config.yaml
d_model: 640
d_shared_expert: 0
normalize_top_k: true
routed_scale: 1.0
balance_loss: 0.00091
n_head: 5
positions: "rope"
qk_norm: true
parallel_block: false
init_std_qkv: 0.0253
lr_mult_qkv: 0.7
schedule: "wsd"
batch_tokens: [32768, 65536, 98304]
seq_len: 1024
steps: 15080
Below are experts of layer 5 (counted from 0) of a mixture-of-experts language model. Rows are named router (the router's row for the expert), gate (a neuron's input weights, with its number), up (a neuron's input weights, with its number), down (a neuron's output weights, with its number) and show model dimensions 384-511. Each number is 128 + 32 x the weight over its row's rms, rounded and kept within 0 to 255. Numbers have three digits each.
Before each expert's rows: "gets" lists some tokens that make up at least twice as much of what it gets as of all text. This comes from a sample of Wikipedia text that the model never trained on. Tokens count by the router's weight.

# expert 9
gets: "the ", "a ", "The ", "s ", "1", "0 "
router:117115104133130103108145051127150207151130095125201088085135135136115155104116093162114049125179148069153113117146124138098155167168118152106126135077141094054084131164138154096116122061107068099095131087145155123090165106107147120124096129107100070123083104102170134145093093135135119063108130120087146116096192133115088172129210173181165098104056137188117129143168100171168105058113
gate16:102122102142122047147158148139165197117153145130162113082094187082137137088033130116119166170141095068163050152155095097120148150177161157099152143113183063144205077052116128155117145119119090101092095106064126095110110139108162082126091149130133123131129108123112162153132132130110096105180079112058144177116101150118168114144157061168134180086176135151134145081170082094116141068081
up16:183119163118119106154053101153052132170144151142093103134104146103118168111103114130118110081115076079162115131187087125163148135130125185160073167177136125214066109088119079162089148163106170167164098126088121191111109145130150177115155099168138086098135183127178139174142119108099164128169142197101125118147177100125167116108152161117060102114165119146162058194095108101077128103151
down16:103162108091133097095129144142161140115080161144148155145163078094180131102136109118124210130113124074087077135055119087117103085137098183169119126136121139122113104104145170131162120146107054112074098151138168110121107179142090123094116128121094184140126182168113167126116116057105114112140156108104146080141193092165163192162172075104105107107137205147061102098078115141135123144108
gate17:126182059142212155149096140025169077142081132096144168131119162131149122129187159078144115126106185094124115172148063176153146138116156134143102053119139129164101166143105162150136135189093160099079111131147163144114091070116130100123140111107097157141103065133149114094106100127150179170127135122145078107123127123141174145102074156150162115197118094145090185184120122169176096130136
up17:069106141116112112134067081129157088111150161159078116158147099110077138074127040118134135152098125131149087143089077147105152209127174153166144130147156156152096161127179088149093139130127101085113122109110141184083136171188161129138108070098086132109170166076144092174119183097094155089103113091101139142117126136104164118095113098132143107090203100054127124114099118073140118091064
down17:160116116125126168112098129036124187096079146094097157157161106101223085138102103081174102176119178166142097123143097130133117125127092170094106115174110114078158167168149141165090149116175087145115113053145080092125124202128101070185119174134113127138132134136100183139139169120116131154062128129184135119109160162121119190145173117141127148143047095145157168143148151184088097133136
gate18:134054112102144130136168114134166121135118124162090093110082162120130178147100156122103117198106135156135160135156126159121104126057150142084080191150063150159188105203142110087131092116124098081111079196143137133142105123170100090149153141087133151139116163161185146133141117130142142078124107160104165174104124152152146168123165124150104089074168110112159107081082107144156151094084
up18:185150147116162155121151099162187152110151099075098106097056109135119112137074172115147083181118115122110124111104099149060134171120163132095095163229103136054140138125142148206118136143130089100133124219148158171136143185148137088134107067119106143155177100115125181121144131106138096083128089138132116163137171186168075117131189137120130103103144138121112118134174129146096093080110
down18:032127142059132081130067133139097157147141122109181061158130132138167163096122213068088092099148110144106084155204136136155171082132136159133163169085107108142180112147072135125144136188121088132135117126079107119167154112207144083133159151170129075173112112145122045122149057110143127185085086188144151160124179140127166088162103111215133148086146134064178108141119126161186173105148
gate19:077075121169176165069093078135143103139161167083133069081126118157074179058091114170095092118082197141147095179088138101081125138114113089197157141144117135170084155122083123093159149131150098106150098177176089128075097114144113168100111142154086160139151155148155109115057167163111127125146137137109168107130123079113173132134116121127135176096103090125093118169120120177127150092171
up19:127123184191099163117092153154193132138123146120172153136111164095079169148140144100153099157148137101166098145113107122190160115133112102157130065062099144132139102139131127157138193080145103086076147111120149112170123066092118028075101091156156102113182153143089148094114159084154164099044104143179077129168140149096144082105181149071164155143148122127156192098174133094131118180128
down19:134158157100085127095181080098136114123121093132153167154124126079108113107096113087121136090169136083134148112157097149150122117073149180140168127136097130092137061124139045152053139143111141196096171092088167157135102117147071087087077146109115135133071153145108115137152198151114164174145118155143137078166147134093145162141115150104156095161163074118119091109179141130120146190157
gate20:163158142135124119121183154146118131178110115089137090114096192110128154094111143079122096102134131099115119196138107131149088096132141164072167108132155159094167200196075108105112128116146169141132136102072075164102083167183155143190131179144111165128166172141183065163119121126128166096176160168161150137122140140159114130103217163116109168165092156129104103093113128140142143082084
up20:168103096201118110120100138098045134142147075166166132104175114128109133122093089156130191148072167147129107121143180176128084130127126167156145120129131081151175097097112163204114179117143114178073121163087126172176145117148118099091158145091164129174145138140138135121148147138079137157154175149138123051142209157166111133188112106061120153112112089112101206182120150141129135124157
down20:186148118137106176150180112059067088148119098142109116146166147081066167122121134153159103132164094146163166130138116148152095192095155076116156170175119121102121082192125145133093137138114136122090134139118157088150109168081075094150140096079097142103105146086100136110143181137148139126098087165073113092159175116152126125145162101165129140149149134135163163174071071171158118105198
gate21:147152107119172081129168102142122099148099146130137117133180150179090101088084092179137096138134178150109137154110085117123159138108109057064115157105122135103129168159125174104117121176115160144061136134102096076134100142090141127111131100095147079155156089145097112157161119095112125102119162195114161160165140154110130126096143128149090198174149095138124168168135121131186103121160
up21:129198180151074170123148124115109118160146113112168115097108118098123102117134083100136130133102072062178168120083115160154133103101107162143059144124077146094151164074074139111136148093102103174131141107140113143062139073098124130113095132105120148139143162141135113113104152121147075097162136117145118129080156080161082136137179122133138100089136117131144101120175175126106129124059
down21:158169108136099150110127087147081112173165121107064143165113132134187145080110151063080109111117143136161168101150097146146079164150173180147136090131150069113070107080099106119117145124078148140145136102134163137176121121114130093104109122136153167170068095128115116070107062169061105164181169109157096099116159108092146142101113127119163115100165076118115201073151129190115137105136
gate22:094147158149180121105143129114103116089118150130145106147074070066084179090141126125148135111130094061132101093102157086119073080135121126081071106130122134144139099181127145155094099088124067147113078166151126164097130124187142172118105107109058141133166129131153141106132163064128117080097125063119151112195160179097102094132127157155094148106142151087115112128145192126141074195188
up22:113117162101132165116123137181156125169156143120122143131088069117157142126144155100204075127103113129113103132190130119136085153175141113122144166142118140087110149170145095141073136078103138134114123106122136102117125162170120141142159096152114157079095113105127201054109168084094132172083158139155090113179063128158135120108116103176125132122129120131157062097120174172104152161148
down22:128145144153109067147124148155126162142130063144103134084170110181113140117148144212108163151074100136124109128119128149116133087125153151117105119103191195115117096080147141189110197090174187073095157107087149105099170173117106139164172166141056138119097090122138076109139115138185147144122151127160152166152124165116091144175123085076103109139084139178124079121138137067084075125172
gate23:127161118097162144079069092140080134168094099156139160095218138103108176112094136171181147142127078180092102117063097117084131143084168174087063151113142209106147054146141149099171135150144100095096127046124102077072169110160142071164143143171119121166113116162147165192163190179084040137131129128107133183170107108131138139163133121140075131120135146114134164156176155174186047148148
up23:109120112159199139131111119104138184091130128113167146111156134102137131126090105136110116169144166180112081113092115178149149162150117153084144139088106179134109040169161141097132129111106094114151100100153114151104143149093135143150142148146108163123117063112110174119090161159092150098137117161112127122144135157125111117162175096115112169126192073108110097124144069105113154163141
down23:092105140124117153126190154167147100131144203098151113094117137165113090127108131138107124125157150147086127122162152114078156054100145115179137156065088107140119137177127089117161111093135077107111128150143111162100103091146104184094100097139150151081138061126153035173140135149171102102152156174075130072081125138120129119112174144194121167108091138144149154187144116196170175109154
gate24:149104124133126117150152115099107198193118168082166098118225087091075110104106153106096060105100120120096208133115139106093125119121089113128080146126166122200155108173148114106072164087121121074138127133155083156129139169135069100153154124158107067150153120136133182123129080087160155145126108114101150156180124123138091113123114124115114159052097175114150112131101113069118089198106
up24:125088130160084165022156065128131131165167143146182102106099120206120172150133129133145135095101123054121115112146146099127142076123093099214122115133107121122146115094147109107086123153173185107112121160136127117128141123100084144164169136084138171148175138106111119163077062107113111148133109111140095070200174103131175120109137132084102081112107166146163123133106164151059125170172
down24:100185160124174067137114166108103062151153159142150146087161125156131176167045138127146124159126133117231123116142093087186133147147123168134132152152092150182183136131110134089121155204089078125135129135167121103151166036185112121145110121134102066095115139107143062169165170160105137112187113116129161072150182168137187120125135166165106143115107095101127199129124105105147135120129
gate25:138162082143153104131149119119126139126129134136161155123116118116107145163134176137149141047135148113115176100144207156172144136142092189101130125147175112123085086074152100054136120146141113177113128097135125134096122114142149197136166063085198153059127140099075102130186114118132171118150128105106162144103123141183128127158145107162179158157114087093112076193121109090130144130179
up25:143135103133159089163163118149127127091089121030179140079148181125151129135140148065143164103117117093104160175143124079121147132097142141147180105131104165140136188125102157130098088100104185118090125171109072107065163085118164108107134119141151110114049141110120127145150184149080144215121122132180134143150116101130099170095160097138091141133162086110127086115128180191164086166105
down25:081104145205108089121146083142151124119154127134124181116114149149140143154132099116117104121139134091149127158075128136118200112140099124173092143152122141110137105101059105141133162119111137118174102116150175086120162162087122119103098112157153096115088109139127109165101132085131102138156140130098109127097138170090110117111107096125172092125126139160114142132163157120150171104094
gate26:176120135190138124107054123172126141150104144142086118106101167136098118100111098182057107150165124111074118075125154156163155170106090120112146143144074185157166125074083140131089142112105114097141173134103098158155128150114133089098156115143164114148137083079214097139112106110108132130100130120109123122225157131104162078131124172123103112140160124137119156164071092121161143117098
up26:112117142081089124140163108140135139133125150099166099126145085047170141101162145079140145152083139096147124162135112123162104134102143161132090103167149129084098149125174134122163129101080155156100072153132196072075133084174115097162100145188022142172120150187088124108108142183162107114152141068140155141046138130125057095152144142136090112171127112123104196153200098164136154136116
down26:103178121145146149137116174104122103095092124114142109090125156121168154094091140153182095157119124193136079159183110163132158176166107180165074158147105123091152104116120149126131104159106109133128144144112049098137168065136056127158144134116134154147123158069154096148188132093153168072170082112091092090106140108128153123129125159156154124125160061138117130067161139127146116087118
gate27:141172072100191152147118187105121181108190104110148090137118174136133144115164149178175126129156128179212146092124128116087129137084114152190091182137165175110126156094143147139065038102096157147067108185233130127077078097124139133167091099119097100162111134151153164179140117125101084129165107122107082102154105059173152168113196107165096132092167145104169121136168164123123100144087
up27:157148147124171122127106163094105138101150091111152158200128158164141155098171206150129120168101129162174108146104135130058160135180121131098117057113062178162115076058128104117111090120118142205131092102159108154144112123124075156102147126131129073118130125146158132161137149148138165140065107094108088172152118139133158111104159135096114104148170133171131148171146123096197140170112
down27:086188138128153098117079124105120160112110119148071148080107085100150132081197083158106118117157155106144108096172128145129197108140131095083157146094136116135113180134125138086124093114161156124127119112097134141158169120169115138156091063087164173118094106192077196123145096081108111081139112083103121137127165082078123148078132161201155123128078112168138139122192138116108125172173
gate28:154177133144174135092108125129164055146137118210161145104135140219100109140098145179139127147157134048175104145136133125127149143160157127115127140045146164110111161128092135163099167075067131116146092127176066131157106083165135134133120228176140168106073166154092139145052133144180156129143086081163110137093085137137110123095169120072164107096110077177113105096139167131145203119158
up28:151111112115112119145118104099104139146123091071140157129197139076198167129124113123086091138116156148158186117163085150127111103049137136174095120205205085144108150135142110186104056121170151229162134152138123125153131105157124108157113150056151089149206117160157123156104134118115146103177135089132172124113115139098117060180082130148090078144132139105128123104124130137096112167147
down28:167118129101141082130164167185145102147140122151105141131082112154082126141143109152173145176123092122111111161133142115138161153171111135178129078142140096171093203116201105216141199094103164153160106188082111094151149137099130116172171118129108132133075177150181183105127113136140081179110131158115141082153110146125145106131096181073110099145033094172116155092093144127136134140138
gate29:126157159112063139164070160144096145132104110138131174160118148138160088157098126201088131132118109131102121119180128107189092115181152108160147133113101158130138143089158173156108111167129088133121138155151127102129173112132197077128180163074169104103092150172147113071129138148140086152154112134091135150147136112161131115110126100084140111100105134102114155162110143127143148171157
up29:149127114138176078196151073051121163129109123143099075073139154087107175097097169075132126164093123166110091093125128140109131135141116146121077105144128091123093136134178120138088084205130100147135130150112158167164106142121136183129145156100105123109091138157129126181093169116174082127168117105122182098134091102119158165104131173117097085110200112110101108110129146174095153081133
down29:130142110159165088100135120080109169129105162167120132140115122184106148134090154152178132150174172086158089193173110166178095094151150125148140145155089144210122083084111119139126119138133115169092076170091163132066090124163172148121114085154124137084135108107125214092140150102162152156113140145126137137168096112101140174156125137117130155062107097106050106092143138127123098095144
gate30:166139105124099121103132136120165172134095108174137080089128178137143129099083152141150147153168155072141145156157120163100088079124166173094115151143115117123158116099146075156044107077202125114113065114104145106113112072124116166103156216168187083142109175106109183163133090102103114126142115107206174092180121139156085150113142172121143078100097146077145171161093133158115128161137
up30:130125120090097168138101133171116121126087175095100109139137118169112139099107088138165115149155171162184156163104083170087142137137168128148153134159127078161121092071102130073197116128120165176159148060131162043089104166125103125070133105092156080194095164120129115124125140129065118118114102147114113158171116118109133125133126123093104198144104117105107120123077163161105185099183
down30:148128136087096166126135155172099111114143043137122123174156045134109148100181100137122043133093092131064159138151170095203135159074093114110227151096118113164119154097167159111083143107105166093096085196076139068131142132099124161217131202097117104129156135077122132073098137077156183147183128123175098126149113112124186061146092085175094107147153052142144150087102091133114134112207
gate31:125157118119090067134073087078143115138148106121174107187127179197173076104141139080056134133194184119137118145122149039153141131105099075164141125090115100118098168167100141134158109147150147135080107141090217176131144100118181161190052095106158120164141128097121116148132126162148168089153142130110054095115141141151145190119131078121097174084142140082106125100090099161085176129141
up31:164123092167137128176110128110117121125129096147134091179123153158178119108195178116131102096148147155138111114086123146171117151098082097154111114044153175091147143165111141059098105129123109149185093157124151128186146120128153108182080129159080141092155123122139153113125151181040088141137171172138104122122154189137121106137127077085089061111134092182099084107109058146137152146133
down31:128184114150163130134163167155068134104163174161164120162203168119138089129100164115175126084099158067102160057146130063128179129088101118152126129090119191125179160121130122158113117122087162129139173209131142126124125168139094111148118100185121132147116130096102103064134144118104104068136066173129081129151069113145095093099157082124154150122148118124137119162090115076191110120172
gate32:119131064100131147119154076111118133113122131124093160162068158139126098134106099126086155126155102065134066096181131125088075138094149114130119134155127068075101086132164162182136179150113169120143186144139154119080138134117155129141049111127143155147114142006093127131133095123110100114114110098082116119050132134107139105134098088142125106101105070116127134139166145100121147090082
up32:105112143154164137103106192094086160152107107165112145130060089164147142118118132166085164114151122131125173197147130144104086145134171144072179141222105089157142189136161112146145126100072118140167143115163114193130115136089106077149137113131058128126110128131178126119135110103141164097104178182107130121125104123168122165089151104086180117177141166163099085098174131135115077125088
down32:101163135110168137122150124151089140157121161125153095114157108142088116175138155196139140158112164079127137111123137100123101159091105110163168118113080206105178128146115131093068121114109074178117169102170146098124092135102097162143137181117108069146119099094152119117115155152164112138065087155141178083178172131133145109154150127131141112128183102206077057179181078179159179096112
gate33:101141157068110155109184125137204100120096106171161140126157127132117095131102130144155116122145127070087167181118122128138132116175194133123131144136216124072107124170179104127078172149144166133166099177135142094125133164183132085134135148104141101136176146146143115148113176140201150133156104171147152112087154132146111144149105136178136157169082117176067189206139165147110127155160
up33:149135143126152193113178091186088158172124149138184134132103073125097056116113133088127105113169121174171159109132139166124141159140139138116099128111151098149121111091061110099128122108145130075173146154137132099094144159160124142200131108158097151040121132110105146119100170150107061128136104114135125131109167112088139085143103133092073088109142097093123169072088122077096107178130
down33:167151055115068138156112149133081133125166117110156156078184132138120130194115081082154146105167112146100075122196183154164119093107070212151144060123114148157136132104155107129132133179149088081142135135090093086137173139107136159135105119112048115134141169182155116150175096115082071144109181175133132180143139115128140140153156134123139107132180158157121123119101152104083189155140
gate34:121150104164127144069097076081123151101093107083127060102120104119119183165149154142173129051117165163152127096112131102136126136084156110138074109091183089125093103113115166099167153150145082154114138125201127150141153101125124135150162056118143093126195169109173130137096076107113133065148108135155092144113178112074171088128121105067141123111118119145143193135165111104126138129135
up34:124065109074105128101151107116112161092119126130158157101124019152104133134084138113147116157168070141106174129137105128072140159197105165074145146158099087161066105125120149112123185102169139117127153137160132130121202174129132135093102127093153122163116100109097073141079097130126173148173114129134099069029140117074175126156069078145146122099126103179122165161161123154159104148158
down34:106123117162122101174129122093143180145147111096146130113120072168162129140163203108142137135113098073169162146125122154134157089139112156094081071140062192143117188130116120177082166155123076175017189187140123163141135181128147133075164166125154162077126140136168097130121213130124122156114126146152118143088105142080120096178102119178138138093173097104135152132109152131108100186123
gate35:182113072157158167127150127140150170131124132167030151117111093119078179128110130127162031144160087156147192204086128153151085181101135137153103111091129088133108145109091183076124140091147206102107131141127163088061123116065132127100172129134137126205119103115103140104108125118118131165162108131142109142096140153158144147143135140156161134185110150138140070180123120070099145128114
up35:055088093085134166147126084162188139150110129138137126146077113185123136105114099140144150117149212097136090142074107172075118190117147156175082161165140131158170145143131075136124111128135178123156122147085122078088118141109118131127115138145126132085177103137160077113077174136181139180186119115110185166086151156160125180140062129149134153055180142124099144093132180099136049145097
down35:128111121168088082126108142163109118097107104119079046177165115117138114101158149115133141139096161098108143156171163085118073159045149103122177163068168105146175179154157174215111116116166171087140136149155145109089133151103131108105126082044154144125079147130156096111101174129155098111118079129161100126174106171118115149132180125157110087112092081099147144174123127110115181143123
gate36:149143113150146103156104096116118150158143174161155125166149126161180107136124081147108121160140146150105153137158080178036126125134148117136109202101139102126121161169148166114178096046158114110154080089071121133130176108148127084140092124110164200175170168074106155154120111140071093149162126121090101100131133152117146084066118094136092142043110144069203111163129114131146111153115
up36:107127136082108125192105120153132107141134125105138160145131109127073112094090184203165117196084075148097125136098150165123157112125141146121128155122117172159138068103152125104182124163182134116185130086119118082176125134227123134121155106104174100100111095140129152079156160172148107126148189095125099136154177150081144090066103159136095175096127121161105167134105114083087117171134
down36:086152120163090116108130150125139097170091201120123199131084107145160123116114142092146103135111152185077153145077109109128112117100097143108140143108059094151122111150106182181103131124155128096162171096090130133096078117182155138095146122111183233085133111134205145094126079138155116137112161098078151073156124133113125135117163109105144066148096114130133153139153058163071103089098
gate37:089161161083135092166117106180097126092084168112097118095117142181121131136117217129082140148128138116149102103130090154113143150130120128153110140153112106142124072114156110131136153165157108106129149114141067180141103191187069120098153135137103090140139140092144129108121073131148137091054128109157130157101156146068136199137133101137164177111103112123123145066118086099166146156054
up37:086090149101073093086129156161110161113168119069148159128127106160089136139113178064115192104130120186166138132138083149170137123150148108132135116161146100193094082123161097129127092133112170131147154080103162100167090125085099157054142113173128085104099113185084109151134114128146120149146063157162162151219095151118164202144109086100090113110068065127175137169112085137108139126151
down37:141164109099175176137140088067147125156126148166125066147142179156148101116148091120120089151088141123141109131131125075114108138107156178120155063106145124101110146152138188126156091137139127118103075151154084158080144072126114121161091124117127208113103112088178101078127149119059130152141087100142154084132179109134108118120132099063105148107163147119124123153172172121100168137145
gate38:129172072160139106084111086127177148125153067141158163082154115109135118147105161164104115126137082130113111151167189117103135121101138183146152130162122133131126064158145124118090097116148152096146050166121192128117136140157152123159107192107161117079097085147130100113089110088189056190131164141123110122129128106115155161126197123149103102160141174117162149132151104099150116128136
up38:142142092160118133057069075171175167146073121138133077167117112163122123096156052126136154187138144153098171113132109136076124131165122101168124141224170109151100178137096119102104125104183090184093172175125177102132139154163086085137123157126111177175160139151057084113162108116111200108102126165101216127145121123097081083118141169109120105131101085102144124182116121173155119135125
down38:120138111127111146159139087156117180140133138087122141151162085113171106129102169111116120096099110103075079128102120088186129060100149150130143154089138121098126144154102094089151154124105140101120165134144031096084152151121092132126159137094067122116200153137104178115157115139139162173120155102123102135085137145119125115114100101176137123128155131169148123122188126145167145091082
gate39:104116021136172170161106110124183157155147138120111149159077171188104145102127084175119122113148108180083160072063143122136121148117095096136161111073092100142109152153107151143091155122129137111140135153111096084065134175113113106097073094094138124128123118112124091163142081164149167153121118147129127118083102094167147153095097118082123133124126108133144119128164155127166066149111
up39:134170155095066087115171089091069110119120149080125131157125131062088201163066101142223150132123145133172176137126138122078120136093092087151175049189096166108109187127123083134081123153147156104100104138216045064056064075204155117135048167151160070166131166135129095062151108167135121099174110086160151127126169143179100149153131078137172152145107106102121134115066115142103065148105
down39:180131093107176094135191066158133180091121112096143132098146148101145126085171081176140168111139124098152150133116104144120140138093162117103085175108085131141125085067118132132171115158150140132172170108156123165058133153121109154123156182147134089119190123086155084123151136173169148126058113135151146180109109161159095148153094087151168146150100086089142116145138189123144149118163
gate40:160162085129153167139168117159186135152136075110146161097127108087110113150102080107156090145100148080090093116129156106124130115158178062101091173113144114108150056116147139058136085074117101102077163126105147167170136149117095136096126072140107067134119119077176082110104138149077106164163134100156215147151080117134145157128149166244202106143190170208146081104147160130136086162106
up40:106172158109132156152144128108135200184152185129123084140117105091118135111180131067094143157129183118080197150129173121117091113110112112100141172134111100205132102130120119096144109146088117131084092180103154066129121183147122158120155073130151148065129154050097110078088188134138150124118106148131149105177118177099126099162141162164141164204090109151123190175147169136122086120165
down40:141120157144127129115079146155126183115094104122111072154102093174120113108091159117087078104161054140143086110157144138122068132150126155128049100135204154119122092092176193123067139147095130131086134140177104177131110122064185116137088158136156130158109145159148125113144068142185136131161120204160119128153127136160157168120127098123118098112126084130113098104131110123132076076148
gate41:109172140094143139174207143120137147108122058088202111063069165098125132155090113167130123121125074116136100136135153144119156108154158146163118141160154122147092103178104170150126102090111116132140101098159124154124123112137130110165084181135114118084102097107138167119129091094102137139105175169137117155094125095214118157119110087135135119131160200140079138112113098080166097116115
up41:138185142116154113138101127139108102111128109079146124158159091132149104134100088146144144135139160143141134095137096086146162161126065145175133103189155081051117119113157099126148051148184102130163146134176159151104090110106089120095119120200091108127172146123096058141106118130183146103116135109124121103125094106121127138138067081108162055084124058101109100162119110083150184116131
down41:148152127085101082143112073102091098120100202113096144176099132116133149121178182101171167099153149129091149091073149103102139141105150120093168071130137137199128132159098075114150148105147131013071095174142101120112133155110175113155142107106107143144081187122115162104110112089152084138144097123153147109128166156092135109105117098125091134098148114130114142061110155110148194090138
gate42:172113152101094100140145081098156174169164112161191134128168159150131169151160098094139137118089134117124142083097091124098208161179133077129069149100114100132167134132098100083127102133082152103114144160163084137179217110169117103128093083172065082166104122121156136109143127161123087114104115091070090159129181146167118118119165141137161167123133118133119169081133113186128132184084
up42:058138108160112129110090160101096141127160101061175157141100103183179119147185121134096086107174163119093178142139139133096137106120130134136164139163135182117203170148151113131141113112102112134115137094139133123168154158125173109072109124094130098093122153178066178112128076147176176157089068090126135077113116137090113138082076127081192104148159127161117143144089132158106189177154
down42:133097159150093155163138101156153109045086143133150150113108103124097172138142122113138128149115164159151139102106240136147117111104187098149192107157131165135140096143174081150139121150123185087132144180111144076147137097114178135153161116146132115126126150093093141092102149123161134212116148088139107164102134065144108124171121092143147126107148112144104222043113124112078114152193
gate43:148084119042186103112125066130150175126127141118136101102185100158100128078095124162127055102143142096141172123107144095186103112076133132066127123133148085103127129143170159158128104081180186129086106138108149209151138173102081127132122135161137138112172103064156106110138174141127068134131122142123101152138157114121109132156137169147146130154190127139099115138220064143165118141103
up43:149076119164135098210055136129149097136145151109191164102105101098072161101040051134108134131137052166062091125092131138204175080126144155105121095084152127118120118076124100132155152087098147159147203134126201153086153121160117150138122129153147139151089107144129126156099139091101149125174131169101131138101085091153132140116090160104110065124200137131152164110124132131148164115165
down43:104157091153088148144146081122075096109153108172174090104116149130144093191144097081183154083163141180151163095174162108059078106133110164087100178112096195060128112152159112149106192135124161121136134129118121105109101149109089121070167154091133124118143055102152109154134124097167123182091112142069166141179176095141123117129152121112181112153077054136077134150104091129133106112138
gate44:107146176143137162103112117079150132115104151127113153119117134162161103104148138110144165151093067146125116159108071131177187128193176168167132117121086148128115093111110100112140145100122117078090098096132149160206100181097172129140162210161150081114147161124103137112085159130116119087080112086094154109164077144118195115133127161112079119121142090127106164131133092131151132093156
up44:119145143150095084112149111117181151128170073222182156154145045150180110163082133170143121094117135164087097141086156075103130109106097101129125095104164121164178132141111134152122105118130113140186167094139110112138132093112116119173121067094214109144185130158110054168084099152119109093145160142122122105097122138090134132126141149127160126150194102130127156143110106111101130188111
down44:146090139151166138145159156119131159152183095120116100128139118123073172131138152116102125078134194084135102153150146147172112147159065151158125114107095135116131101148123123109111079154138073112119140077139133054178086094121160104107126153148131150178100119145126102100101148102117095084088133174099107102097154129086151138090120097153096192124204158146150165028084122167175136116150
gate45:096052071122173183196153054158116105129124071115133056130169115192099088112086140084084116193119083134091117122106148127227134154109116058060162099134123109122141142136126127083149155134132127067124156137154084098070147140151123132096124149074096137181085113119140129076130111156102104135092166114070134139133142116180134131165086135148128166187131141127156086189135133156149114116129
up45:091138039102091068116143120149173167127144066130133141098129139084107166154175116198126186144145074102120107113117067105102154171118142090106159084103109148101164096154063133110085160125126132125077178120110119107093170121155196139162190164134097117153165053121112149186167105142108106106140200069141179143092111128140101215120108138136151093168117105147113030144154130109091156124160
down45:096108135078111111102122137147167088186089162149077151078122138162071112117087095139159138117145090127081109143160128091170110126109095113160183200104107142118119108140126129104153171160164131143176061168106101100166153064150132156137143098158145168103118149169151139072161163137094161142153125134125071154130187117111134124131135143110149111125137128112096088115177115112112130085138
gate46:175108107138123121087179082124162111181100135153143093136117186131070082100114126115122117170104127081119146160097096036041041142162137089112100110060122123121121139107123150127155134110146132205152044118169158119160165107078144129143147078137056120097138114083122196156160141102096139141093169155109142074081153086069077153094095188189134133090156129124178139077158110117132134105103
up46:101151135146185136125166165160112090169142175159119072096133061075112114095136102150143111135129088108098158155186090177078128150107138070135128189109120121092043129110123183099178123148158134149137125127167084156100143138136156084089158136136198131171133143115111176104127098110104071136072183180096152133129127065098141102118095100145074092127141098152136101072196046100149113088096
down46:058156124135166126151109116075095142157149124117158136127104139153189123096134125164170164135175133138160081133171154211192150135062111146172182117112140086150115090125101168102114113118066143117101152119072097166131081105169141123102133140100113059108144143210175067156146075239090177074103127116105146143165099137118115089152110100141084179139118131128124152175098180157129118163185
gate47:131131160047165174160170122072068116108157117072109154163114122118112156143131141120118124149103170154124069075109135115073109130107112109184139107164108060165136063137108126135153109115055131097104119164120122093170148077121096119149128144097120109111171106120114191121124121184198089132119224147096108126146129164100108171121125226202142106160169090205096126115092128082131130124094
up47:168120172134121195062092134093169133111120138088079135134050205072105143118103160110136140084138093160165116060166077110120164084132103140106121129069106132145169149162155110143128105126176098121119123144187112141113130101195124106124127121113141114130145117112124127111166130149190191170088135124097130158148091134111153127129135098139142142163134158121100168078070141056149076165099
down47:122134099136058153146122141086142154090133138136115106100117094118099111161073135097121077093103201127082167162155077132110135201071182058133099171065171132143074104120115138136108158094088112167101119187105139160121148113105200130142132093107120126146104109091115115141165134111089120120118154086099047127108177112125151129195166151103123144114174122145153122153104163129153081143175
gate48:132111064108157189206101147159146093148089031115149064133085127147108136108111180191115095166150060104095127142122146165125138115152106155111178129185189126133167173115104106137113072090133091088091140142152183113104151168101140073133096136096143121151162113147195156137108085098123081124174137100109168101137103151122123129076123149086134121125056118110109141149120141140115104106177
up48:217166177104185137092125166136138127139105132123136126111105143176137133173106125119121141157114121085102103146119125145082166103126095163139154075067106128156099116126123214130081093083139113132154162209107125070205087150130185138131134131117115175228084128093104142106125173150212115125152135093162173150161102167179121149167109159154116069108124106182116099156164181148138206128135
down48:195107093100130180128088113114158156071117129117108103089060167108097098194169189155147145126124137087086187092147155114118080132128103135227180106077128121131141138169124144139133138092137116131095087146093106137124096059173155115079171119164143166115137111159128094097118100165153147154074048105154099132151139125062086175140107106133072125147099168143128101138122094105117149124055
gate49:056123173180074101211135103109143116165149117161120102111185141142083130108138083086108119156098094157110117091179088073107099144082138050163135165171147088120128146080173114135147161108124155059126112147136113146122119099082161129127151114088157140095144151078143102159073158086142118130175170192180149180182143191132106095140129194102131096118166141112103106106142122101134076135108
up49:084140132140114136116129126092118146106081122134131067083143132102134153154099131127106138186134107103138179115071121133129116141088102141107093118110096120085145054183127155174193076094115144129107126138144121150168082107149076137093134167131095123142130094180149149152161077132051069149085126119117098090120137175105100173154095167067127134163200092160154137111181089074172143069151
down49:208095105060147109099141115141037083141092117155188141127065127110121101096172094131120180101132112104159129144125103154064129091141121152073169154078121141162170097168112133104117115116144149105184141139148118165101190143067110093135090131090123161167125089110121102167099165135152174144093100113130185093116065181126131190142199143095181115110124092157144079150086141104094092153161
gate50:103115131088179141143061077114144094197131127105137133099145151099125122121165101169101142128115126118127163166127149097138065105077155104145095123074123154162127125133100157098077084146123117148095116109100162134100161163177144138119160084102070089088126129140148149147113102068179204112137107102130149105103151093139142093155120160138148086113149133136154087093156041105158100174113
up50:123126143110134153098174158131084175113134100131147179159123075136145112135070094125164170102132152115169136196173135083109107167150149102134124122129167060107129136154179114163090060161076134155085171157167074190147137083179135077120100100111061119096084134084127131129104165131133112105072140168125168172172132116126104117122141129163122144115157082110107113124126195153114165151154
down50:179165139110172136147138128097102113144152153168043139131144112063072113108121178120121103132167115134137096123112166143140110119143125124177126141088095054139120133152129096108149153114154097147141124075130169103169140155136058138138097088140135152141172133189106126122071102130147179148182144116154130061094142106134176138120211096155147127119174133140210178102127100127138143094141